Weights of a small mixture-of-experts language model, trained from scratch on English Wikipedia.
Size: 11 layers, width 96, vocabulary 1743, 2.41M parameters.
Experts: 2 picks a token, a shared expert of 128 neurons.
Training: a variant of SOAP for the experts, 264M tokens, 4027 steps.
Below are experts of layer 6 (counted from 0) of a mixture-of-experts language model. Rows are named router (the router's row for the expert), up (a neuron's input weights, with its number), down (a neuron's output weights, with its number) and show model dimensions 0-95. Each number is 500 + 25 x the weight over its row's rms, rounded and kept within 0 to 999. Numbers have three digits each.
After each expert's rows: "mostly gets" lists some tokens that are sent to it at least half of the time. This comes from a sample of Wikipedia text that the model never trained on.

# expert 0
router:486469449481513501514492456471505510489553513485489500483508502499547507485470520493512511488467490526503503522457515492540528501502509540508547517479518462515536494525480453521533499518503523551517505495487495479504490491507499486488524501486422496531517559466462464501477488522467495545
up0:501477488486512440493520457525504535492530523500518464453481495482481507477514510497524508502469450508516497452544502517464496496509516535514479507526518458504548483501498507554500477508483502503486478496502493516520515440460463525473525496543492471517488512505550523502479543490460462506
down0:522468497498499507458478502485529492469491496490498512521510505515512506516497444465505526498536516493495516498487495470509456476545484497524497472502485521508502497539550517415503507482527520489470527499477498536491494522489525492532522511528483517486408518505520484486526513473567515518
up1:496484492494494494480503464468480516509463537499492504468491492479541487529485472548499526504449507513507569512522525513505464453474496556509543496499524468569494469511491518538496491515525501501499512517511467494482501475511512462505505543511498474514503505465443468466504460483496479505
down1:512496495527497487473479520574513507510476510480529468510532489550483546467509488496474470513469542482480512482511500549491443502512493502482485522497508521492513476472464522508464505490495474503490506558504471498501459479497489518500509479474448548506522515515464499452502553513515490531
up2:488469473485495530496466467536480515504514510514448474500483538517526477506534558519482483503501511503493496499483526533559521488476496480523461463509513455539506503505509534501547500519486490500519485538510494506543462493455514470466457529517497504528486517503494522452470467498459518517
down2:502497488523523473487496540484510509507509465472479485496488498553511493499502466451486501527487518509518472471491510555491538526506485527457522481517496512526485540461550528541524483550514504520526492475527492521473484464515515487480477497488476460501520557483521521546505535459465476508
up3:546482451501496514491476507470452534491440537503510512495509510484540492520490484438479498501487488509550490483477490516538542510501506503506546466485549490497553517491513509495515519518531498492483456502522509502469488501545511486499506551507492465528538517501493495542488491526460476522
down3:476464551488473505481501435512523506528493516481522538454479497508502512508457515494529495460514512499484519501502498464496514514483553469478547545517506460513539485528485470504479492487504483499489472506473561476472482540494492494482489484510539481479524485448535537499530531507491511488
up4:476489486487492490511555474484486511478491539507516496482471530458582471514523480515511511489491497531514481451522545521517510449516508502479564544519472460526515503485492505514537500531519512485492478472508480453504528470505475525502493478501508522537515517515493510507518448508471518494
down4:513465537517485438502502548521498457458489498491479482499530493547492512457478513519472547474504520522509477513475502445480511481492523517523491468505532515473501480510506500496502478492540438489528507469481506505459498526491499517503527472466529489487429472517507518479515541476505509489
mostly gets: " he", " r", " g", " h", "iv", " Gr"

# expert 10
router:549503528456515514487509484559485494482522512443485491513530487498507496471519521524465476498519500520496485520506453500549499486469466459489481480462512516483499534501501501524527509494432525487478549502489496478484455520537525505486519526498483474484526512515542473485487523478480489557
up0:517514512525468470443501485504477496450510514480478529491523472505493511485487470520489462496536480458485508488512465491569552538502517522471522444540465461534478523506498482492514501491473493503523505491485491483503545508531539487495528490542486511494461533501510511482504507482483445507
down0:458498509470488525507505511518516518503541498505513498476467477522491537468534525508466528464497527506530461474491503537521506484495506442533502508552455505498498550492496508496461512471467486496514482471498517521487493541498545519553519480483492493559495492541519463525507471513541518522
up1:527506493487519504473554492523508526482510507496495514535500513471495508489526496553519459483488467472512520470484488480513484482479464443512495530508510503509534563516478461481524468482479500458490480523536459481487495531505507447506550531493458452459497510480515486533476516489492476494
down1:452539489497505455475554487536524522499489514538518479479488525529504474497482476496505501494499493498527495514479529509523448510487493503497532500521497424502491477527472490488481520501498503536543531523485471542539530484511465482476538456486547526474478539531480506509511500469500466489
up2:544495484510495521465499501520492465487503482478476487500492470493558531468513505471499461512498460516508512554508544501476520477523516458442513495490562519514496470531496495514493540521536471489532533528509463509519524516535497531495499502518527494481515523496521486554479493526500463543
down2:522502511510509454461494501485531536535489533458467533541508570485519512538515513541511531550515482496493499515510457482498468474546475525492517554528504516517518476537482530481483524499509517494518482497509493504476489523564514511484483500517519486511489525524525478516459480473477507505
up3:575500489522503474510511489528480497454480525494433480485526482496541486467523543509479463542502507498522481528511513477503493484499487491487525463509475496485524527516488522540539535547514505502490536514461522494505517485514539512476495513544455505525483429511503477487504495484485504487
down3:485511499503491473497432422509467491526473486522532513458472508534495506518513530490489550527499496480508483499465544495535483550486520478539505474506489494479506487482496513499462446491495481486515544484555489502500502548476510472497500504457492462514487537501524512531495510472490498501
up4:504490498457539448468501484494508495513550528481507470494499495518543509535509465468480545467516533523489474534518502487474461503476499508508488490490517465511509509533490470526530502513472540516505543539481501522514520495529500495552515519546439464538520495487478506459509519495465505516
down4:492516520502470516530509468498494487481489537476505494485474490538528527493483486494499505535495501503520526455440522505504507503454496490513480544469474521491541478509469488525482474479521471459511536504502426505457447511485489527462519523516462520487489514473499483442533499530498495527
mostly gets: "im", "ud", "ob", " de", " part", " ex"

# expert 7
router:529487508482504513510498518472495498495539509528517489510496455455508507461536528477551484464525514511447544513548505501495507469478465464512530497480510456492427509478503439505498510447508495502500517537475529478502501474492524483512491507511505503533475506528523505520481447486494498472
up0:505532467523494460521490491501492490489559525495521495528502460461507517530513493519547469516460481488476533480544526445515558527505480495513493511515508495504440477478485455520517481484484444498498463502500509493472500484534526495492475520559507462534496467499501524513502494525498505491
down0:513470488482534497533521528524550528507524488490492500544469474532510467517493534473502507478485461474468464527513524516458545481507484557530468503512542489514464438494499486470500492475511442463476519519519460508485485501486505502526491489509528518460509490486500513515475466482527497523
up1:511515515474518484495545506514503493499499509538472493514483485487502548507542473496533516473502507504504521493520516488524450500520480498510516495436464460481483530436524477502546528488494471466505501544504511518507478431492509502425527475533491496511473536537499532489501496491513490485
down1:478479485510520483539453507499502507473493548477545530512512527481535471503532454517498514520460489514498552508483482510527529533479488557473481517503517506512486516516501515480518482520490480456514521461565440516527482491558480520535503500485525518488476505488505493519495480525476476500
up2:521484503528456511476490535507519501495501500478482477516441525498487486471492512472498537479502496494482501520519540509525518528497524495493477472488519462515523501486513494513508510481467525523466571554476471498483546502547543518499469447483505511435485494525529494527516502470491471460
down2:550449501482501523484484516486512511497511480535488478481554479546508490501550485513492488483503460521487544485524496495489487503490489470478463478520455509504516487525505437493503463462510435500506478521497489492511513458553522445489494515489510536494505519502471505512474503485505492438
up3:495427527517494524511441507477494466495485482520529526496498472544516505504516520492551500454497508517521502524516503492501499447458484499452521488452501478508460501476482520521512506503492486501524530559520458512506481491482511503500497474527509466517468471493572519505523474520506484510
down3:441515500506507514525486434519516500520448459479500536483490481508469473521497518517488502533502483499456550506497536470447495511513488481482539480519457506512545471480521530510482515493494517523518511531524500513504530483527521505520474466521473514551478497474498493491518459492472545476
up4:475509533511504487482463501480527490540475489484492526525478483487507486524509498462524520490476460521484470472508528453491550499430503532524482489515509486520493513461496490549477492509513458512439523493483509480530487498527512463520513511488528509478498541530503537502523494470451499444
down4:513465493500504555505552489480510511459473494503512498542509515504447525486496511528525520472509524447516483450508515493540506535546516503525543521513486543500533515539529501486518539525519558507501487512459505521514512469516514513492489511534485487495486498533497478470519500479530501555
mostly gets: " the", "ic", "ent", " The", "'s", " his"

# expert 9
router:503464466442509488493504527456487456529480501485452578447510482497469527483494469462491492543467500525502538514512508527509514500468484518513515490506509473538518496467465509484512512517476502519508507529498516515513516514514503503506549461509517523509489454497541497500489523481467507554
up34:525488493487501463496509563508487474488491513490512496517538468507506490472503535498457504503471498466485451511530560549480456461500520531533507483537486474517528480469491472498492471531482526518517506541527489494505499487498479504449489472464554513536482503509552499514485501486526515525
down34:562516481470465483483532493506501472480483497455502473512513517493518502536503516468505500530499515481481497529453465470490513500485485494504503463485509506453525567573506518502465509449517508470493509509529488498476537490507504515512521487525483483462545500502517523537475441501476489520
up35:523452506454494520492480475445482478468536537532479534516508494518488473508524478493506483523474488503516500514506501466520515470450505502542530476538498501556520503457523530501507510516493499567444488476509520509508522515489519538493499515464528493536486475484502516482496483479464521541
down35:447486535469519515503505470477498459515486501499502479470528486470472515493511507562467478513502500527523528484474497496526504535500536489490525544491493550494540485487502476508480477495523540496522475464549519486528479492505504526440476458510490492467549507498442489512504506493465519526
up36:538500496465483547492505529494525466502498488530499536483471473491475528496458501492531497508522511539490510503528514525497495478490581498509511484542470483478522523447497503480495489545465469541541512537491472514511477465521506503486458500489488479521507460513508530512447524456502510512
down36:510489502486523505496465515524501525476527511515488524541508491495532494496490470506470501524484484474472519500515538533482499466495545494486511502504478466455538461500477511474531495513446444482478544521478501477512497500456558491538486469473464491493475504501506578453481498508484512508
up37:515484477489492486499529467502511470497536490482465566529550482486513517474490489516476481501482505491474539461482491520516528516511508488490495483515500525500515524480499505488523484535471492488483503504471481537492466474463428488520563502490496492530519499477445550466503534519480544463
down37:485507486493418495506507504484509492538500514480474443492485509526454448464501532522474538477503501510501513489500465495491547503465465500496473550538519506469533491458481481478504533464529496502548495498536497502474477502522518523511496472467497519494505518508471496511513506460527534462
up38:483494480527469528466494541518491540523512553549469526498494488448490500519489451496524481470485487518495478494511522541521516469488480482484434495533495520508538462534485507503521505521441530517491523543504485472489502498514496509504502507513561470495468476536519520504488483513475486527
down38:513505543481513495472523489556500529524497488489516515526495487472502440487487553508490496480506516541457498487478503461527506524527530521517505480490492514496477527491505529496478519472534495462512502456479487508512538553494515498544493503497514522517512485559482509519492455526539446448
mostly gets: "\n", "==", "===", "|", " ==", "===="

# expert 8
router:485458537496464520509477449494488477495502523511540507520537493467509478498493471489506478484482475544536447485513545500505513483495504491495458492478502495560484527483486552524513526528543505517482534491494490484557535510488489487421501512468483505505494505514494486460499473494492477523
up0:507528509529499513506526430526480447486495495488468465495549522526539494483525480474528525488474487501490464534511494514501510484485513452501546522507513490570506528511480513497508459478509481542477530452522422510511492507514468493476525500504510503476479482494474506522507484489494521499
down0:485460480501497522516453499464517475513482516449551494512455518508504511519521518549516493459511450463475494500494525522500484484521456536484465498487572513505504490531505547508515527478541479478460483502536527508491471518468524502471481509454485483538516513502511470500500488496510505501
up1:498456497567484438477486494482550510483497520488515492540553512513485464474497516482494487534487474514509485464497524531481489530469471523529536466489484479494512520500507515539495535532483478513499481503503514476520464493528501483491548501484488504496512534474480451510532476494509470438
down1:476539474508525446505525535474535457510514474519509488486466511511518495495517509462481493486507498521543464485529539485498472553479524494513520490504498494538493473501515436472527509526528452481483523521530483481469535513518504547508509535527528480489514554501487503483523481461511477503
up2:508538513515473468484471502527461489509465504442488482475520511485452497494473489513533513501534507487528459506514496512538507519505514508475502523508456473545477462464499528553546491501533582486558511496528478523498509477501514483520505493496466481509536490511529481508477499480509490502
down2:472481514509501466517523443472488498461526481499474496482507446537481532472549464475536505500548511488484494526430509491490552521530495483454502485468525478489501498520537508481495476498539499473503474491485490464534483487488536485500494560493518507508495497482494510495505453488490494463
up3:510494457537495475521487474468536477500515521510488491515506476500503547461495467480457533460489467504464504492482497501525518519531475491483528466517524518502463508533465538495506517515548524506453547512497463497538568478492495524498509507444482453497505494488499532500516473513491525490
down3:505487508501487518486451516558540504549526487492501547469521558484520504539492521550475463511506536493520447495462508574514510505523528495501519507494505497523492495526511477489495505518475481489496475514471501453468472495500508502516526492515529569498472487509490497514509527518468517489
up4:483471489497514505511516519484510463454477512490450484498475488502458505469540474497487526505512497497506535512509591535483485469512509486528470466510491511475522498458481510507511508494523518478508475461502475514525478469558561502509523497457495504527480503534529551498505512493459501483
down4:469506507488512508507491454484515522533475530514477464525514488449537518512498508510497524457518480522446522487513490476510523510491492479520487541496562530533461448505452529500503473504488484451456506495498498486509521522517522522542475516484520516445496512479499516535494487523464490463
mostly gets: "l", "n", " J", " n", "s.", " l"

# expert 3
router:514503486482495490552444542501480471519512513519504520504486523471506484445527477517517507515467516532546486480487484517463507485494512424543495519488487506533487509509468514509522449503494558473531501493469517440514508449471488500465521482498490528528527476508514514503496494485498507520
up34:511504500478502480512489535512498529498482485489472497474524489501514527476514494448451514469488469522495469497491459576539474510498500494508533521491506534525497529540490494531541500513512483494519475466545458531489554502487458460483493521485503476523530526459518523504547490491527526481
down34:494460522470496528524543481512489513534507506538473524480517521490485494514495511533523517461533461479530500515507499496523512446474518514493500510499478508503459524507479476507523510455537469478438531502482518560513548492511497543528508517472530511501496484499480528455495517551455489493
up35:504484529473486480496496493506526489531478509523513585514539474500551480512516463540517506523488506526487497476490447553477544473529475487504534503461468508504500470464504506495499466530468485492510513516462531487508528481505473493509515501485465501518492476514472525483497535521468465453
down35:525440504536509467518526491535487483447497502506513493501529488512491523499488503512524509479491504535514540469541492464529533536516451528484497483501520477470488528487468481487469484490516491501547512497525456492560517489565507527540472516452511500491460505526504512491495494475471497521
up36:524536493547482553497485525466492481506504518498479469520484496521563544515486535522499514522501525515514465438496449479495491506484420496513451493500495512518516506488488519496517517518455527501500483520511473481479506502512497499517502535461510510530514510522502487477516532440476462499
down36:474514503520508485504559506492522544500505471485489481522452502553481494490518466540491490520499509531529489511535489505544505478465492548488486531515422540502509519530538475466517488513492527478494479519511490497465505500486525496492510466519529526489479505488513492483487571481519544522
up37:498493493566487490517444444525479485481515479541469535490510554469505493506518506502509513521505503491490508501474448492488452548469482502511523505493519505521501518490489494509561456498536495436544502480480499475529531500477506502486502511498486496515570510487506510526518500482511484478
down37:497543477486524496500532522517498469490476499491500470502512458485447584461537529532504520505531520528510482546487509456543491486508500480545534506517528503503494518470466519474512564520505524517511462544504499527507504489507474491502499480546468498513502487507508501492482471533526482506
up38:491504467480509478521454489488478459465541489539532509508497474481494471471507490471510484516457504482533500504555504529540504514466487474496548519521503518525487497466505490530511487481522502541509471511491522479495524469447487536491504445513509490539534474495471504534566502506476528499
down38:532505547525488445492543479509463539490475496496505477497502480524467503534504496457482503553502464486498501438509525459521467494486475499496516500510524520521506497523491515537485444470446512509547500547535485486485512493519500501475535484513460475450494522515475525497493515489504518500
mostly gets: " |", ":", " between", ".9", ".6", " +"

# expert 1
router:475506511446491525471503508497484521500536513446517515501494475473500466487515500512539498488493472492479537497551501530483514523546446457535459487502460503532493496526475519512520546485515535526530490518502470525469529462498495504518478438494478477500510532463519505461490498522519515483
up34:528521518520487483497496526482469523484521518478567509498505494463510531487492503503472510494498496458453492526544505515478496447503503514474479524525457490499484459527456542500531551495527491536505488561460538520516479449513494487447526475499509501501482513474461514500519505502515492496
down34:526504522488493533467484542443517471505502478553485502495490543475498523497484505487549520460470503482543497476509494467465505486450535482485473455467459469480486492502481484477537514496521490496474493517491535505529507491464475502489478543530527488508498531512489493471467453544496479494
up35:495521518479456525502468510526477518469524546490503541562512476473503471522484479526549502494461526505519484492477513530486489491497501471478501533501468521477520499511517513494505488458435514499526530551539494471515521536483504516522470469501462526489500512524489571491494473480512494496
down35:510526514494493538471516548474448477503484463522492508505491500442503512558517510459492495470496494435481483524522479479476470489521489515487483510502460522507511490508498477507531478502479523553529480515515521508467506502546496508540540478536515481453476455511501486521463520491498514465
up36:466496512558525492462519529494479505523500498502531461480546440455448499504502554499490492514483495476527512484500488526531525506501476535526461475508494494508504493519472439504505517488498486497496512523469469546477551465478478463539485490532491506470534500484520494534478491489504494477
down36:502472454492480498458511467487481537490508472496455517500472535528520485494461455467477547461493459480468492475482517510534496536506473493519480498517481505540489468529464511473518533464531514498487482514456472478563493524530485504495472487484501487473455473515493488521497506472471516506
up37:487532465485511474482468530490491491479506497482500511523476489469464491469490439509513483545496491522544486523493470514496498516501475480487541533455498469517508527530507546532502503500544532480493547521515470473515504506459532469551516498484499501534536475471473462469484494506520497450
down37:489513491511485463498494488472504485492494513485510497487493493490507452435461516485513463484507479463489480472470492508550523549507481519449461502484535506465487508502479531468468500507509509474496484491559533521523512540474542524506504523493497491438531514507489508480542517510496466558
up38:484527528522532525518470521499447539504501476459510469476528488530474500514548470484508481563438503497511506487504465503523517518513505515530490523504482512468486508509503520516534528528504479475471478493462463504478504513474534516489478453484511504484493451504543564500521483501515532514
down38:524476521485520526524545514512500490524481465511476483483473555461530532477522501541498525467513483484495484491490535514506515511520521467518482453510488532484524460476519522544481506497491510514481519490560446490514528485500498439509479543521489470525520519466476523497498467504483544496
mostly gets: "–", " \"", " ", " (", "\"", "'"

# expert 2
router:483524469449503506470533459492495489534506491485544486474473490507529484511524454459509508504514523516468510498499500495504549570479501508522509471518512543521467511515525515509492495462488548489519493502496502522518504509496528475474539439471496524490496486500524491520439471459463518473
up0:491528468452476500543493498497494517510480502502510491518484483493493476540474485502488521510441502489505494514491544542501525519463496521562476512491500543490485478468550470497525489473461499487494477519547491510550522470505549481499526480480461463488474480512518486490468532483464535470
down0:527491418477496542480466484503514497479460468528494482499483501493464520511496497455503494493493488510520501528527500476458542504504522486529493509483480517454523516464517444460510458516505495505498449471491480524507467492522515475512530508514496521511546462522474525461487467494489526464
up1:508534488473500446516496520494500478515532488500533514461521511524543533516497485530561515482499466487492520511524453506496512497458477500493532510502524512464462524491511459488483549485459525503493462519473504494505511501530479480471517536468486490490488436495522521463489529515452542487
down1:522503513481481453498526515487471542510513514503510461500509470477512499490499523516491511479521511496452495522526516535448501534465487488518525485484498505449523518471527513491501510536507468508530509469522508534514516494467574540499540456518493481501519539436527528498512518465497521536
up2:522517473490494462492472555481521483521519491458507546545470499484535492510494485454538483511490441481460485488483519498506508497492505479520517480542481499485515518472483491544439506479483514468512491504483503515528543481454502495505550493505462525499470517538493507529539495483484475459
down2:550486502518531479546507487493503469497504518487458513503519530542512536420494515478499505499533501481552518490520502496475490461477496486538486511504494497503523511484521495510506491519497440471484502526474522475533521498500544496515509464478427450467514465506494476481516510528481524492
up3:516495470476517481508493467480485536475516546504550513525481501544501480502464501470530457502499500505508507515501504499483524541494492529534468499455508482520517533503499517478465498503506491543498537555496491565536529521529502536484508447476467507522471468464552514510500476495489523494
down3:487482479502475521474469483522494545524501496504513529442527476541467484470505511497494487486498471478508528472524521516504445488530509471547481445503520489477509512487465470459494509528502488448477477484468515491533489491482512518489507572482493482487499504518512485549466546478489513467
up4:506470529515518497518450499503494442498489504487511477492478498492540479471499504469512505444476459559513557510513465525497537514503530498496506506504502484478464494498494484469481497515517479548528526504493539523535476520536485471530515509474480530501509448479511468505567492500466520503
down4:475473468510449482525508485491553510472500451525520447493496497522497513489492492524512528508451461478516497482470511549498482517475493463510510536515454498526467504489528511496524504494536478519507508484466503478537487518466472474522496557509522474497514503539469495467503556492490456478
mostly gets: " 199", " 200", " 198", "00", " two", " 201"

# expert 4
router:515530479515461472505464483493496496496535536524439503500507507446527498511509464528505481524459498501510539530484464541510486496511505502499471465492537486514472521516507463500494493520513481468477514485494467452526501449493537476487519484520510487483509500447501530530562467467529478486
up0:483487471527538519471461476470481487532522486503488496470521487497531529543508453494492502516517549528481538525493487530504497510502523530499519474521518473486478551475454496457499494507541503521496459492520495514558543480485497478462470503504496486475508544463500532530502478495472458475
down0:506497508470470496485457489441483531497459483546544526495549498520485492497474458504462504507466502483522514516484499459484510504522547561529488495536497514487486507497526525481522484531485509526553485527508454497552476481509524500526489477502512494510499524484504524468542451485509510490
up1:518487507515474495492478469500504478502493519477511504536512466445498497510497517501521471490465514508546521493505487507518545434512512502545468536493484560474472521526504489535502481477494574532493512487524491496460492480495513510522543490522528477479498451472490515533565498496497517502
down1:495518506510515479485496480512478522485520488545522473537463516507508470481560489508510522502521469498511466508526535538525531501520505513522499526509466471473516546521517483466506537514477523501502541524544559558491513534519481477554498527501514543532508502492513502531516495500477547496
up2:494465467485502492514489479536489533537502492492523476494475495465466505479521465507512538493491497508518532494525475475544497560556472545529553503503510490516514472502525487456511478508514543502480528471457498487516481467457482484478496510513511460470472542496532542514508521487501463489
down2:523524493527509463511513473518479512520507495537508494507551449490480501485479545495539535547473489505493481476507535530492456537482508499524510500490480487470556529514498531527451519518516500527459485501477560514482508564491483467477491470479493497489535499522536537495506502517496518495
up3:517445507509493490524459493479504505504488514484526480531485531430516492521483541508518545496507531542505524508478491482496483509512487532521492479496551471515536475516448469501493483523539505490469507469498459505511505475477470442520513485510518510517463541487516510549500505496480494442
down3:472453490501475549523456496487489477520492491463473501495492592495485530514520488521496553469495493510500518523458480443477486457524511531497534501469512497483501472479487512473490488456521494497504514479494480501492456478505466504552522522487527513499508470467522502466529516516494494514
up4:460548479501431467480501475474457461518549467478482500467504472486508536526494471481488482527466496483549501495525496489521487491524470481504490545486484511489473522484514494502493473545507499503489522499483475492508512499541503474513503463573513522489486471471553491480516462506516505495
down4:534493489538552442542484513528501520508511503464514457498489520488517497471528500503499504502511497516525518522447492472468530484500472514498474495526522489478522509475479485470481546524520473478482490492536482487480546499488543507485470511537527493480474477458512479432476493510522504555
mostly gets: " f", " F", " b", " w", " p", " W"

# expert 6
router:488519451499496505508560490479491470540445540487536473457539480498513516494532482497507495521495474536488497460489481495502515473492545519504486465543510503487470516456493511525537492473478468539511487485487506507483490523517448479512522474483498503501504560523503503439492525473527515500
up0:492530489499524521552555474508465492518471497539503485519497467510477460491518503464456495532468456495512500478516498523477538498493485497486529524450491479487480531474523468520482556472489486533504517537507532516498555508456517493518489484503483479466483487511535492523488504456534466508
down0:463505511509472477469497489536506497471513503510503506509482491523529547530462530483496532475491518534499427492489478498496519519536470539526504536491535518532487511517473526502505509496477534497516455480515520498548531537493499523481520481547508505446514479505492506457488547492514469552
up1:504487488518547500514521507479485454531462467482497470491567490501480500489524503485536511492484464543538507538502505507514459497489508516458534501464529501519445475515510489484490480469509511478506495492475481485488456444500513488495518521437485505503503499489522503511459525464492470439
down1:498517500474528445507525514508497486475517477553520489517496472527510512516546516496549486471549465539526513485491542519483514517529551498455500537533475479514459528495467516523505475504527506492471507476496470515533500545503503509474475531485523498515513508529514448505498516489451486472
up2:456472494489493529505502432493469460543514539512497485477496486511504481497493482467501470470484487511567486505492456466524476510498530504520505490546535519513508539495508528548518501511524490491476497495475522473464464548517480512515507468467518496528497479468524506529523519454490517462
down2:515501470518467505496490471541455535513477545541490530453514491522554489494503474514500496504537495521544533529486490485482506479517462445484466548481483458499506489524521476477508489482479504542516504497528495493507510547469496479529492492459484548458483525500508522500487486515503465470
up3:479456502497504501497532507506515498530491513526501479525490488507503505470493494522541487536450455531488473464536584495494527506529498535517539515538486498544487487472480489500525518510501479509530522507496521503519506560503520475510494478519491482461466551481482464473483511470472502454
down3:508499483511493403476518443495527495462558496498516495500517492488510505475506504483533501522519515506541504502495488516529491467499491534482511526511534506482512533522494490531525476532487488479522504490431490491522494535483471470543545541513531528530494512489469513494524527538480501498
up4:517481463484537537558497447506488491501511492481513482451511475485486533497556524459519503507490530469437516471475525492508552456481485505477449507473507470467490510477493495500505519516535503502514545502530479532517499509504473506505488500506525497501505556496529525453520486523497500493
down4:499464496467489472502509463521485498485489543496544518472470562515541505520453489490472503500528481503480491462530530518472503513487504515540509503483564446506551493496495500505475477488481526463497506538481518524486486538497474550498465501507498523447475535499524501486522501512502471526
mostly gets: "ol", " E", "os", " e", " se", " She"

# expert 5
router:508518522511525506480510482458483470544511491450550567508503441495507513537514533505512490498489561488423528504522509511485515528511506500506458512486504497495470516523470502528488528476504495532517489485517486499496477519494492474511479484493498434529506490508488467541461517482520473517
up34:469540482517495546481496489454526508522541512500488542492496473438475484525482529505537480495479503476480510445522507496485503529496502495567492526496482474501458496470484505493545497483509475492488473480496484501466483524537484460541510481458513465516462531528482516475482470507534509514
down34:489530505527531479491528457515464458509527511504487532472516530490496508487514584538478475513483491468519501522524490491501508488486488483488481535511514503520527507491497476509487471554471493469508495443461517491481491517522488497499502514522503487448459513443477475499517521502562477535
up35:485501512501491464494476437506533480494491548460516550481532502461479491479475489518512496481500473522493448495506473496511532509491486521481497487488486462541485552509485505525460542505510528504479468448515478507462501514466528527519500480491520485506494536439536500494500516459525492530
down35:447509493501508452549540475485474481504504479500465486469510480525496475495531511498465522537481452488498480484510497497516515560511503541499468500557496498497530472505510486539506483533496476496494485466496514516427498476458489492510498507557467480488494509496550485515483494529528482471
up36:483520500504504467447536495503440486529471499500483493517473467478503526524492512547479498535512510481500493467476490501487519496534466548501502520489473438516481481502524505454521496505537459511514516490454500463543515498497478514466507508467472455499523501484497509475458518492567506496
down36:465543481510513535523506486514492471493480439506499485466487526540489514527518478473497472535513500527505525495484517448515458518484503472521557544475516534469501466505492491465512513486474449510515477518548458490429506490509505488497520533516490487483530514493472502477474502470512501503
up37:507523525495496454496488503458454486487561469477481533523529482473479549505528512490495527497506478534499462523509485461502524461493475494469503527492516505507455523487491496490499518489474500547494503479507519459513517478501501513513474507542485522520547515457492509494452528546533441516
down37:501499486514491501489503514496532455540471522522532478531496551519516538482493500483490506492534515492539483481531488492472506463511471532467489537523487474479511539516507488490495504460465497509514504532483474472546534467498449489520475458521536464510526507473503450447473537479515523501
up38:516493518522499496520474488524486484509495474478510559502493514464514544515541479443493544522477539508499547485513474491461509475501504554509471482485498514477487499463497494489501521462529535521489528490526452515548475469512510523518483508534527473531487509506493542492516525483479455453
down38:516551507499497568482556534490472516482475522484495499506465472514460531454528522504489468458493510484528500527497502497501552492493478480516518541497508538479493487544522534488495499463502515493533498474508504502439534526440517495488530480503523517502496493491522524505550516517518496498
mostly gets: " pro", " con", " Ar", " ar", " Pro", " World"

# expert 11
router:483512477522430492597506504490484481520506491519481500504497476491494443503470525514552477467492483504474483441535487488510511552508485485503523486547504469532486495484492521524518521488496514492492529533504502482504480482521538508488504484448499525506498484507502497509484534472538461491
up0:477517470479487491478535481506464501513486550476479500537457468516529482489498483476569464510472509513462469491500488539494472486547480474495541509521495502497484534537545508514477507502506484475501517553499480538521483520507491518461478500465496536483518439477473510492470505518475514513
down0:508505510483511522475486508510481531478483503541491489487532480501519548466502480511479487518565470498522505522474524476481476493461547526507485507459517476472517524543486500475513522477500501471484420492531489478489524440506490538525520469542488492507507533469492507529523493461490468491
up1:480525497484457541493455522494500489529469539517479480512545503482501477477494497449533470504479517447534481481534535518510506477506470472493515549477531488481486512459469537537482506508514499497504460529486470488487502496474499501491514549500550509476463504504527488523486464503461464472
down1:495515483480472505540521486506486458476522492487519478481472495539543510495481523502535472484500496473523459514516492495534513545520506498508493563455533521505521487471501490464490480503500539492499482489496528510519495484480512506480514521519486499498453466458516532471522489493554410531
up2:445508472505481520504483470498513510467465524478495517492543485493494508483514491491506466481511518477538510494552513507539491532537466512505489514502526493511486460466511494550539539553523473494512502560476514508528470458510518525510513532496472534533536453493488530485498478520509470470
down2:468511498467512544495495483517516528500560504529468495540479504521539501532517505517483497440472504526506496503506482514510520538475512526503493475502505484522497504518517537504478495501461488474505496494507527475509562501492477482513484507516491483479473581522545481505483490502432532445
up3:448468491505525539529526470446524472493514488519493509519483492500514454489484543486508504504480487507493500501495480507515530461506482518473546536465519484474501524408493492503554519508500486502532472483560471505522470525490460471532481503529471467505496515495523513502480513498496511497
down3:546535496529495530488504491471506534542496466506523514502479492507496524481478482519485486515468525528498504499486471492452504509516529427550493538494506530505532499520488455431464545492507516511514461485497522508473492490525534534530502527472530514496538516535530507507479521505518472512
up4:527494467479502529456524523461500492490554525496495500519524474508470522525515478512485485453507481513501519480548524521512470488514453486498526503550504434487493562497517520483531491497508451474489480489521495497482516463509534492474515516520484519540469516544499499510468484482505450484
down4:526512490499490476491459454545493438472513529494526496450487473478506509543460495470487518518486496509520488502444470498471505508517492476502472457491551514530476500464495440542507481483510525542517507507490514500521490522512481490531494514497517470485510507458501499437515515478532478511
mostly gets: " and", " to", " of", " on", " for", " in"